{
  "routed_scale": 2.0,
  "lr_router": 0.00123,
  "vocab_size": 8192,
  "norm_eps": 1e-06,
  "beta1": 0.95,
  "max_seq_len": 768
}
Below are experts of layer 6 (counted from 0) of a mixture-of-experts language model. Rows are named router (the router's row for the expert), gate (a neuron's input weights, with its number), up (a neuron's input weights, with its number), down (a neuron's output weights, with its number) and show model dimensions 0-191. Each number is 128 + 32 x the weight over its row's rms, rounded and kept within 0 to 255. Numbers have three digits each.
After each expert's rows: "mostly gets" lists some tokens that are sent to it at least half of the time. This comes from a sample of Wikipedia text that the model never trained on.

# expert 4
router:143124134105165090119129147101122158126167148117234123147075158077084121180166180130140148172114108086093160148150126180103149137145164109139122136139165111163139008108133158146180155154126193152134130121155106158129110134155148183120113148081073107142153123173065111122156126161140095119197104071132164174162125118135137152109110135163154125120149155110116120148074128131094195169075164118101119154130038172103143111114172132132173105179149113109135177164075150122063036128144136136116118166116131146142136133162159144140121133087109087117144130130129050171107106162100153165
gate5:089139083168087155124145116120128176131118120203136110164134126185129079175166144126137163121152123166115106107170145165171127085154149127137108084124138139076137112113149136096153171182132148122185122091108077130106109150091107146111134114099129120132097153156145127131178102166112120071144101178176158100197128103215094105098174069150125113097100157174123136113168095116196125069113123156096151183147136079165142064164176086120165126109171141122171119131131092086123113128101137138107166052113105074220107093134067111110126113101064155153055143187120109112094118149105116114
up5:141118165159151123115132180099178060061113085114173139113144150103138079083133109149147146215166109068150133139134088081166144117127103117114084127144154078162140134148157128109209188160115190152145129140122098165106106128173080114119142137135067118181131156158166161150161100104130057098133136148114078166142098065126143123102155136133108185159143155159094103110111144151115090153142149111106117107103138107151098126139100084103054055167065146156160138134108183122137117160125088095114091175143150155185115110116176144166081136057101125084176129164136097158113176063153136141
down5:097103088091140082147109185111130126083101096137121102111150160161136146154047109038098131127155128169091164140093086163078139124075098191145132164087116069150158119142156122157128091136121177105156117123165119098114063145156097189140133083173151138136098137085100127130150145119162143127153148171082110107071134113099133148142090115217092137140125122103093102156097148115144197146114098096163150104096141184186120117174145102121140151093180199062122153148132133121078095145186117132129123116233129135093165143131144136149089170133136160098124153098121086118109105092205105152
gate6:155097192131072124181133109164137095152143142196112098094077132135077148137086112094109180110120177133087155161106130145148103155142089117122194137162134158120150115131075203127127145149169127196146142133150148146139100119157072138145072089068147172101152195143092109144065097114082122158132055176120163131086166113131112116133148091139191158124172145149190111054155135106107095080133135142113121140112156088143122062155125064115125164112048118160165128072109151085166102177156131100118148088138085098131150135110121136116138085087073147149115105166134131110143187153165119095
up6:154167134136161140163125123166095158065192145116133107142131158096190115165065089106085111124078173094167111122159111081132139214121079131181136142197157109115074125162153130076133121134151125128069144112112142107128147142127135129154155144139136106138119073153068121180148080113102199093151123099158096127171109114062068148091075127143108143155144126120086141135094142122083128154107174106134166119103098150103128122121130081161152120145088123129077144146128145091142145094185080118164169157089062082145056156107153114162094103086151128147163109192059134220125104131165109134
down6:134212136124099099127117124088148145110155118093164103121146113141175094097195094151086087087188145139110140126120224165152137203082165126101135109152138133097094140082091112079030117127174109118130144127128121154073089110152139058142102160113105080154176168110105153172148122130085090134107093122147108106196101145145126107147136135116137125162093105166108108155152114123115187171086081121126073133153115129143132130121083112176105064144074134165143147123155128151117147147110182093142173188169160142160134070228137082100157085093080153133120103154118105164136123124162119132
mostly gets: "%", " million", " years", " age", " year", "year"

# expert 7
router:197103135116088092096106148065142159113132150160191174147124167113077142156170129179103150192164136126084137147145074207117097131127161115160141066116109151169151068097210092189132133152174148172167153136114191130149158145118101138103151188114147155184100150161116159117137098131110107149165144079165167124132110137154119109132144121135096111118132126143100137133129111114109153149106106119100145153147148195115137111104136108177177134178143081098145163119068135146076041094091134161146122133082140180204177113147130123090151142128079108056086121101174079169126131135097104162
gate5:151112148137115206097129155182128140164143083119167040124168144157114105144144211130133135117146081128112154144173103050140107151093110102144115156132144145074145094116160176113165166095158186110094186156122145084170168177140156089094099122122087135161139228080067122095122182166146102135169077117077115109150179076107173136146111137121157116141165152169114153175112084160118156120134117134144095147097056114111112090114145158112100150164148124135142144123087156143114083135144165093075112088130090112145073172066118101150141133113114139156077139155162174155120067108099112152
up5:120121181081111125142082153116095153114058063157150108160144122150128092043153142132103141148091094135128123146155181123024065121102128112152154158100130136153174114103162120136135156114138135119139166124130130091138094148151098131158103135161165094129113189154161124130109109108103086151165100125175136174110139127133140129071126103142132112103210155051123120115111170124184130145138150135133148155150142134132127149077127075165155114107157024193172144140104054109077122130113184168147071127116079152147202184089100076112146077167156127151109128108199125109140117152096142159
down5:131185125160100158162091169136155127104144077128101100124155166224073134096145100140100117159118126106123143064132125120174140146101094126142095149154114110105109096130160088136119189099153135150122125056184118078162088088161100106129127138134095143175145099134074132177167101080116106172058162157127171040064184110125067100167143159164120116150163186158158083135111131157140168104118124107147080121138157100139137171070117120109128105088122084123152087114147168166106107102155139095123130144189124208151107103126153177150121076105130148056141160132126118092112160128188119179
gate6:125085146128084092170143148131076177178144125118119112136101148137146115188146118123155098110141163113093133126059130124099177166113102100087099179077126137140117118152171105097088070154136140180163194129110124122141138132150167181186147097086168133128124189151083124143108139113135158075119131118164140110077124129150126146115210110165130149174123148120122141118107109088100114139054193143105145135195152078170107166142075124174073107107102112184147141106103125120124091155189153109098092153147037145135160129110153084115101053063125091135130183151139100080201166117149161148
up6:127123171096104113099160171138148132125111089138068103130126107111122170139092111063156123102122140108123144125146077111137177069139090069155148098198173185152116132097186125128193187106108099125077068112113159101070154126141143151153185134183144100199172123169128138152177134084096062116161146115105117144229128127117077168107096144160132094118142104096143095113137108120081126145100129132117134203149157141133150129110093107136162066090142123147145166077112206075098112194111155108145116082131155160130116108116124099116142128089176143126150192114089136102160130114103192088
down6:139132164166140137144132093100229096127076107128087119135080178162110092118120128204069112104209112092191111086130070078066154139168132129152096105147123096122162118076207097139098117129131092131151128077116111130146136129120085159135094183133116109032141163123148109187126125108124136136182099142084127126149127175166127104155132190108170166107147134101180154094120075106169107125114129127152141100128111102122128159084119139094122090157181118076192154138157090148109179134134112160122066168168152119158080135164117093111130140148165180094092095161135124096174118135117074143
mostly gets: "ment", "ption", "ensive", "uring", "ained", "ination"

# expert 2
router:125115137050101170098161102150141162121207129121164117142127148120109101120150129117142156160150170113083110153185121131075155145099153083129106082086149143116159066136184134133157107173145197147123137125105139177162142109130151167093076165076135110174147154134063118114110156150201095037182148121197124169155113126180149098167148148109172118179126147170102120115085081141103117151077097094158138124121111174119147102135177108166121091192091098100145159127081129118135085138144155101210139108147081159181106085190104135118127123153093178127098130105168101135128172172151111133
gate16:119093094099129154098101118105083107158099124139193160146087154103087124136082144187116137077118172125166155088106119172145170154129153141144078124147149136093110142158108128185096111117112112111090161198116173192167127100146142158089126136158140106129203132119199133119115107145105147123186095149122165098176122057119145104122106129177118136101124162086110119144171133086156125108121160157144116126093067109120122058111131131144143147096180091089079107102104142162088138148119159185074167125240161113105111161200103102053143058102112149130088160161123133163111096063102126138
up16:168095138121120132109101144143095123126179095100180090102119081177178144103079146126126187157162123134122147106121116052103153123125184126138152114170062112176155141097164166125069119096167109113118098175143119165140110166084105087100124137119096132132098114122114128142106110111125118071114122152126084117113166135162127127097148180142219137189162137129042148212164035161093100085104138165097176096144136132061136136055154141104133097102057141175133092158109177100129132110107102149087156124159137184084166131123142080102138170181117094150129128185087123149125143126093129126
down16:082139126172079178156065180148142092135104103115087125103177144109146113126111146050120160160118118103151098078176092146149164101122121152080198079082098199104152120169088094141147073170178114117111149086093171117165121152149177109068075169115164097118125102154086127119105056084114195130159088111133194164063201118149096144139116067153140109126110158103143136141126103091134122164099138162113143157139145150129170113113159115071103161122117133150088042133085134119155137126167104090138125138070152121152128180197130174110149142198106146124130125115123144139114117130152148120
gate17:140126176171168159180158167103129103110164158131136145158118168149070235205107171134083049109167130130145166125154060110132129172145133164158085149141054148146099093109108126082169139094124134178143097144132119099133081113138164155119098131117139159108150105089105081095110054067133178109168142126123145161133097096150081111109124146181139101154161149099213102106084082131101082145122108137123186133076113129115143134161146142138152132118095156112121108136128117107160096137149096194143100157126124120126112154216128103154157167161042129073163108165104124106117107133093115162
up17:140122113150095109120143115117161123134129151154128151144164099111153085107150139158101178135139152088113174231118106142137188173140151147090109049151183123126169149130037112128144087133109132123053079098149115134118115118072127115059148132141077141145117218106114105117159086170153096154123127134084150100155123079163111185159146159092182201109084126203114099090167068089146168117150162115140111089125140102125130089105117186210170152104136159135152133112139093173106129064121130104069108098098120153116131124109131156114147090116153105169150095181134122166109074143133135103
down17:135103202133190073152153098145109104119090149173069139111126170129084128104147042146154138167127127127124103148096090132104164174118156139157112128167098129134125119137138117169181132095173159030127139140104089122173125094116181137124131112164120187145178081088198144112143033067119164075132104140162103072184144114155171128114159136129161119111125164136155070110110161147079139072114121135127084117183146116140120156170103122132092135146143107086160119103118185140113102156103136136122152107103115093115110075132088164119192151082084127150174167112135144060179155138152153073
mostly gets: "==", " Votes", " Coordinates", " Apps", " Website", " Date"

# expert 1
router:127103088174161144098137133120143153140160076150173099133115168129120098179145194117127153150175141144165112140185127107116138183118153076132131111136146160180123053082187153150160102169151176148164153127136125162157204148132133111098087123106079168125187151149090118081166132163100109110135097123137149146136144149147135139121156140137156122127103146178121144147101138123156123157145152127148163199145150127122135103074187123146128120198141091079134147107056158113086000104134162111160141099109116181193157116180147192103126143111079193073108124112085084130112117146141094140
gate0:202097159050096121146123111089124114129131105174064169131124103062130102106172174126165125125143142123091114203155136115145147137126130120106116138160099095126108121145087150103097143151086107118119175162132135049146110137165169135137116150136141095133157110099133112152102056126092127131134076147184056081098110134126131167095081165116120127111116104117135177073105103134151174124126128106161092086129128201077187141089094161107118120136122093184158184126128064145145151111147104103145129135145175189124159171142138122168137193164164089071072071104142169151091093178112186193
up0:163138165052154122121110128056152127126157130175144146082152125102112080087141119146118118103130147120091093165128150152135216165141173000054097137133164097122138062155143132094138103210150139169193175115178158114148137096145162113145132175175124119125134113083106109130127130108122112162140042130128080122118162147140113133140133121119073094117142106171154124075108157126159179216114078083118135075123119149118135128137125145163118075164127134193144150130074161160095116119140146073184140122118156144141144139166154128154155128145133130119139076131175118132083115142136156192
down0:133122118169129152147154117186092164116086093133107153141108140132131104202112108113166127092123143093172154093104130148138069085089149166139163123133131173152119154101129131184159130129217129133152112129108122158115070140132157156141107082123137146137073076130177131096140105150122143155079180143131133152111073121115098175121126173142175158074114076094141126139174109119157058084096184127159142154124132050130089090152177061141138157119117127091110119138074118166121170139116079184052132138138093076135097073107208191127128147073131161146139176123059070136151138137141141071
gate1:158218145141084134087172112133129099130244099133124113143106125085135135146155130165133144127115144153103120165120128172145130058053138142111151112138117115205125111075125141117120131146100124172139109116139127179132128096077126149186095135094122147220159139132084143132135150153116139123119179073202076114091172137112156069111126195147140073127099135066111085159122096158072154176122117085125217109135113126075151140169121093137129081125121167150101053172151092134117102126117108131167132174138136133140159075125121128074137131144126160080136152128104121115114100156104206113
up1:130186143099140174140038165114187163132116071129154126084153162175154102065099116127143123150125073086129149096192112097081151137153090126115164134106111145107111129072123116090132111142123191082103112160162138160142107133148159149082129161124142124168139093102123103131166173104096161214141200135168098114172118151132114122167152111120060103113116102114114122130091114167134155071130125161095043148164111113118074082125077114127137104147121138117141182156091116218108138167142162160146076072177168177174099119158119113166158099070100155093098152098126148176121127155120120161
down1:096158196069159084075135188116107084116212126132097099143095104160118102148124088160132139139118161179113122096122142147093149130131083125159106127111137111145129142101073136107127155153096155141141179145141117098140160107159108117077070103116127151111142086153122153137138131138090053195178128163145085066069122168118110098144215122155111118176120100126114162178126113096204171130096154216156111177101133147109131102149138118120129089091136077108112067154171135125055104118127148111137105149130128143161149157090137181080127124127124078118225081115150090153150168159145081152
mostly gets: "ington", "son", " Angeles", " Jones", "mond", "ara"

# expert 5
router:158084114176147128108159138124138172136203090173213079147076148115142080151167191122173165124161139147136131093107125148085162154113117079138153114124128165108114040098139141115138100185176152167134175148110146162150133161134146154101142133108114138144149171139101153135135109174169100107141088109108145191135137131140124091126149101140110179167069156128080082105132114115098162135153145092135151162175116156104126121142190116136167140127157077141124165132006141135096001154143142141142107155182158187158137119150153148121147125111096134126085166105127064105085120167122103145
gate5:097114115125092209113125176124166150145101129180156092187101104108136124167140153104212178118149115115096137109136173167141109195100160113152104145079127142133150108122131122145146173145173144117102151147071179054131120144103161155130064150148140142142112132169114191113078143141171108060123095120146192138128084074150115109180102088163104088138178116132147151155112150101176140116160099146106186144065125134108118135101149102172166120124175120146078066103068122140098095089115088129154102153108034113110116126137071138145171139161179161128123144140119077141123130070164063093
up5:113044164108175165165113118107167128128124111165111137103104138154211108148169128103179207091173103052093159130077158129083136146115125116110116135153128145117148115164128127131131084096136156122126112176136169065129139141165115110135127148129157122151132181098184090127122115139170109113147111083181191176090114136159118154160121165117053163154148164124101110083098152100101185109204126160175156088142175103077117117115147087132120077138156078143045134062125163137174092119138135075143140185153116094141144171132108095140161125098135177082135092113111116186119148088156074136
down5:125156173130173177122118105125200089083128134184071131083087120139138138116146104114157142110094097113146100116115118170142120172066136151116136141108139136104158169209068103134089090073113060212152128148112147094136155179103089125143138151165159140171086099124147151140120157135142110069116082088095097126145172155168139126151112148112113136131122103045080136193121109172149151103139156089056163181018105114107136100141132149123092172139074131096085157178116146145115111139145155153113125159112084128143117136112131148163150089133145065142121145113188097093187159159105170159
gate6:148110197117112113126115112164134093150198129107072163088090150087135126164137139111134153124071107069096144169112115126110142147139134145104141143115130115147153131148136120088152105109156129119151190120105173145105105176185090168153083144136174125114115166145055101092131117161161096106173090125103190160147147120131147133132198189115136133137126102141095125146084157149121132120153111093157151182105146146120096088097094059125128066136154066191113123126130129141137090070092137106067090199120145106192168101073137043145217141114172124119161155037116106150177157114141137160
up6:137123134095104135200139142129138098059190143118101112141129136173076116110125140113120081149119085158164136171183123087162151170177058043107117154199198122146126119138136163126155158108109163057115177112122122138129167127167126169118120108149128034167138141115078095140103060117089166081137092150089133132135176123143129165150124157099175131114130051144126125102154120126088128137124148158128151125139125114102108117090137072159148152105100145109129133129104156117041152143161161100096140140145173091122079087103116112113102151127154156219158121111126218188066131103130107133
down6:089175150157075125146104110052090095125169093137124068090095136046058113157100122123172089143117186164149096144187105091148111081131113120159165126165139150138167157144074098095201132089088115093106125165122075108095108099149134087122138115116141084162121186212139085100080093099109113147124137105033093125196112154111136159145126148169138141124130126185160127117134145114127124144148083118151088127100164113126116140140099148118160128179089138165193181171111123129177149141137087092134159099154158106200142156105158089091166095169135157134122128192106114181132154136135132141
mostly gets: "',", "و", "า", "born", "ö", "ی"

# expert 0
router:167107118168116138120159107098119183160190097098141120126085128077112112164124160154123136149119156127105128123147157196131133175082173074122119122152135134144106020075165133125118168197149209194129175113210128151170134123122119132083111139109125109171158132174053126117088127159128078112143127087128150147103159098146148057131155119164143181104128156165102149132128114082165119150151143083131164144092071176077124090117141100175155126151115095119147159105041133110118082134156173186104090153091109125150144136142129160095144157117121149158119136104151059148096073163071101138
gate16:167142122042125156114152102135133129097092105122170114123124157133056165128096182145054079111206131176092144115135138122147125200090128177133103116106130085108143094119128136159161162109143122125102117169138129134110222124161164162143157184095178130137132141131131130170135102072090142137181191129148105147148115135126138160143171123140109102136086117092063075124095154086147153188120039189152168134135105111121162118110169115096078189131153149163128151163101184177091096178136099076090168131167076101180115144149174161106089108165111123101136096144133109119134131079091128130
up16:196117125065087136071120100141121077097142171144142124135134119117087089076109131151163129174116216163114112161197123094131176135142097110099097129087085118143097138134157154090136127143152107120150146172146103084116114135114120077148156100143087128129132097117084172135149154119127174111151176148112123096088059125125091133165218137196206119137167149157076112159178078163088094125140135171143181097118103120087186120098160150151099155101102145117110119189117135138135130166071084101143135125110062166115127134069126083128131099204095093132080112128152169091141107155177097087
down16:098109124126091127053113116156106093119117111126136170149100133149118130129153149106134129127122105163146105064136099131124154165098083150120151097094137045185129127131156118106131130102096179174084205137141059120156175111116124156109115086085169108118108063115142134159152160087111142155107129163175118174134167179071129132181168076171171154143135125158129158149096123168137123111125123076109150118152113159079131158179160109100098139103118101157061061154110178098174163205072128121164091061062100146174169098091145142166097111201149119141086175087135139095115113121129148180
gate17:125087159112170106163084167130112100136172140124159152124126145116112135169139137080119138144118097162126142163116077102105096155116098123073076115140120131158178091136140103145113136101119181174152110158129177136189101130178109131123134144189084120085149078114116084067150086131103180151102079145145111198195132146128155119096077172157177063131158152071125163139095107143138155194098085143112090155182139121156140192094141154119193056120165155148140145130075139143110107149127107115132095176120183127164147108194134145150154129123048182137132107051142088157179183130151093145
up17:126135118119128114165137147123132155140177173124135103124094148072140114185116137115124102145075087139060119166144103096160122215142089125085056133128168145156162071096110157131156147131118148194175127134145137176142114156144123171135125127120080126126159098095156118070136112142091142123114081071152120129161074134133131129075129137053179129103128092089094151151089113107149167209090103169087063125203146134088163144071152148141151088155198155150120084119110100142087131146134118102077161138105196173105139122185098136160167162116149175155136064075138069144150159106160119142
down17:150121120107081174137173098123139106082068176140120169194120160119095099152105116131053184165133117147091116086145071120161131180170091119100110185133149122095161103161125097109190150121129142071154141044096102149173081113158172152113103108144067179112152120103166153156161100143160172156145099088160114118069099145146165119141120188089139089127121113148110093088128111111103149076095146139117129109165131090123124105161124155115102121192158130134148098155158096136055116111173064091108173178130131108094131142193078172115169119120177116086185141170079179135132166156125107136
mostly gets: "The", " The", " the", "=", " new", " Mr"

# expert 6
router:153087125132148121099170120136137162166180132109141108163069124132109137146142255169142128175130167158109128128146111111154160143120165116126140092155092158131124067098165129137129157168141102153133165155122135134156129101139176134103141156111110113155133150192065096105124073137164114125196083121149140143126097045149153131099167116160176075079066144145123134126117113114171119126094118098173155182128019159148132066152183108185177139153145073099149159117113109185104088127162131131108153127079103132154120113150102161100151137071126179155116104113136067137072138167105121135
gate16:104105103158096129101126123141148092123155127121200125088109163083117089081133125139144114073218136159174161102103151128145159089142171118134105140126112114117133106137148100152094143104136126167088125105079132159137112148164157182121102121167184084124148083091137113084113103119080134177103104143116134093131201119165101062065124123143160151208107142188109126155212077129152118179134100194136145097092134134115128117151110154146102094106165078115074168113113189110129128178039171155151112127170169181187133070135157073136180081137122111125083149164118110123124127126069106117
up16:107111100127106176116146115117155116105170101129180115140133121153176091095065063092162181111160106102164144107114120059092183132082198111146184060117118089169145117131175120157135090152146168134159120158122158148094175147093120117106109130115131126178158151129071172087140135110115143128096132076133143127101144168120149067108106101091171196143163142124076053136151093163106177144106161163143093067145149130089154105136174111153161110148128195133143122185088169125140133103175131140090185191144165216159071122091128147109120082178109111104096099134125151087156169132134114108
down16:106105060145107137111074156184093111055148095148122121123119197061135135088127133079085099137147123125174141068160087065120084121152122063141119089196114113192143088119082093143112135125109097115108089148158159129193095161130147120098118165132137147076136156119192093139093126110160154144146077127158122147128174146090198103120118132127108187145191152118116094148169142150108132097099101170140161143128151096101158109185155059133167139156135145108109126171126179092134255135120135082181114115099137121126084121139138123114112108170173131168151134122103149093141080130157131103
gate17:132170194121087132179138119141128164134073150138118141083161169134050110128081148124067115154113126126130171065126064137154133155106138158067135124125148112156109116107152130155159143136105145146131102117186145205172138123120099165104092156092126132063121089162044157108156095164135162112111152115186084132158170125169131105150148131184165118159106172187154111144096184115139122165113148107128203077138099140126166139084179116088103062124167146122145161111094145138134093142151111139117061156098145088118130088136142159125137123118098102100176125201171077122116179182107143211
up17:144112085126150156121115170101153072102149107071111171142062070136102093097121079132114141136146204127088098142112099140140164163169148063143106139064111088119112117135091110115138191175092148117154152138185121115148120100141088172132123121144108141186195073114182064093107117142145126197157119111076133144181141155094141087158126179126076188097081119138145111095109141195111086113155158142119136125172127089125144104089124128206130166096135163195158148150079158169180129105113118129183104158132139082146116179139125151140203138130116183161121148092116093153104092159110104115
down17:130119126155094159066129095123203147137147096128145140130192128105153134123175048141107167186136093122144099115123104177143128218156106129170140127138090216078170095118072126100152103124144120088204043135083049100089094150133124102123110135108106137150124133066142162115120112130110159153163122104085107143113110147106137142134075169103132162118112230126142162123126134089157141164077155104155134153128135132132168115131096186093124092210142125128091082070138158092135155090120127079118180135142139114165138165168103094123126108144164099142078135119137089150158114176090149164
mostly gets: " also", " have", " when", " they", " who", " but"

# expert 3
router:136119159096116123078199123133154145155159119146144115127103136127115129150135140111183172146162139124122139168136156194083175181117175054144074104151127095127100030100170150147134146214128134139131133143123128126166153141148092132092175164154125143146176162174108112109118163178172084100176155091107125184139120152126151125123168116203126119082148132156112159139117108025061150168069141107105155137155166168100152128098154131121162096182101107149157142109089119167107031160131111118114101167150096110140121084187133158131088092089104150091133105126157101092081128115158095157
gate0:203148117152118128054143120124086147108128112150100140121150148104114197196131173089075085146105152116111159139126081141119123078092182109116159137079091146142139113099127106057168117107159159077133085096146142109167107189103183114099083154120142139178118129160135145190065123107126143142127138150165149111117130052127136105181134182064164095105126124148080110089117166154089110117060131166063135117112077218175159093174138165150117116117131160139106125128136148206127110179142088138133122135056134138141148115153146185101131138162130125113086151129133131143104091164127134212
up0:127116125080080145165146150159140116129148183116141117185185121120107152088119118100120100148143079091070101121154135091147101126164172181125096111134153144132088134173159144119180144048130126181120125106144136106152097099179113074127134107148091088118127130108119092095054113138131083173195111120170185142176131200159088153145129095122071137169160165105139131077120178205187135051149045092149099152112157110158116121117141064174113119118142129117110120146127147114115144117117157127065159120094113128166083150067132146166142122077128177112148167101173144147121154068092124068
down0:096115092134176113110097079133150135184144161170139180179161106109104170212111075153163083156139110136116107077150136130120081135113119141130143124198127128136118143153189056142126148128205060119172142109139172190133102078156104124101106100096086097136166157097081144143106135072124139103136159101111169148144145138123153129117142153100167153126095206107156056114084118106161120093123127106152162115143041137142121192146145107135140154138088156108080149058146075147205116084121191097115115114180157119144126106104074141080126127126092151115159166107115099122081114138181140157
gate1:116139154078123148181132179147099147192120188146122126106071142086127114109143123144100147144187145141178098125109110138194136143125094130096153044168160117116140091160097096167115145143122176202129143147080094094105139117117126133185120108118121129113080170143114115124139147131149133121167093098124176160189124157101068104148156143149151056157133166159102088161115104084134156146100118109099130174077160131084110138099150084135103047115136140091166172076117087103164104054139184113139147155169132130140144094147212174074147087140122208141139135152135109107084156187093087102
up1:092047092147087137105085157125151121122142179170156123171098130176060150130119169122122139076109111120131124147113121119114106118103078189107130142132146132146112143073133113142134119131159112154151146113096149133087111138170143184080110138169175135134135121097132086053099163082055128118073153140120192106079101121095200136080046158148127155112116153077083104106124153140127132111158159129082088146195132133153121127147096147167128177128068102126093150129133121154097153096094169167198058088083137126095167111109150124138150205163086169100107116116098174124212138127150126177
down1:091169104176131135094152143167172140123142143123151185088157149061154084124122119096138072104135112085125130189126158112146090199118123108162073089191108108172085100147182101118138054164180140077137094143166147123131086130096110131147111167175121111072082137142154073168118146127099152134115221094098124070172102059127070103133125072148110119144125148123103132148133163140129084153101113147150177132114076136177156176144123173126139092158099130162207151097101157136114090149136123147133134156084139130125089144112131155189103166153081122090095116134064133193139117093098137167
mostly gets: "°", " north", " located", " area", " near", " south"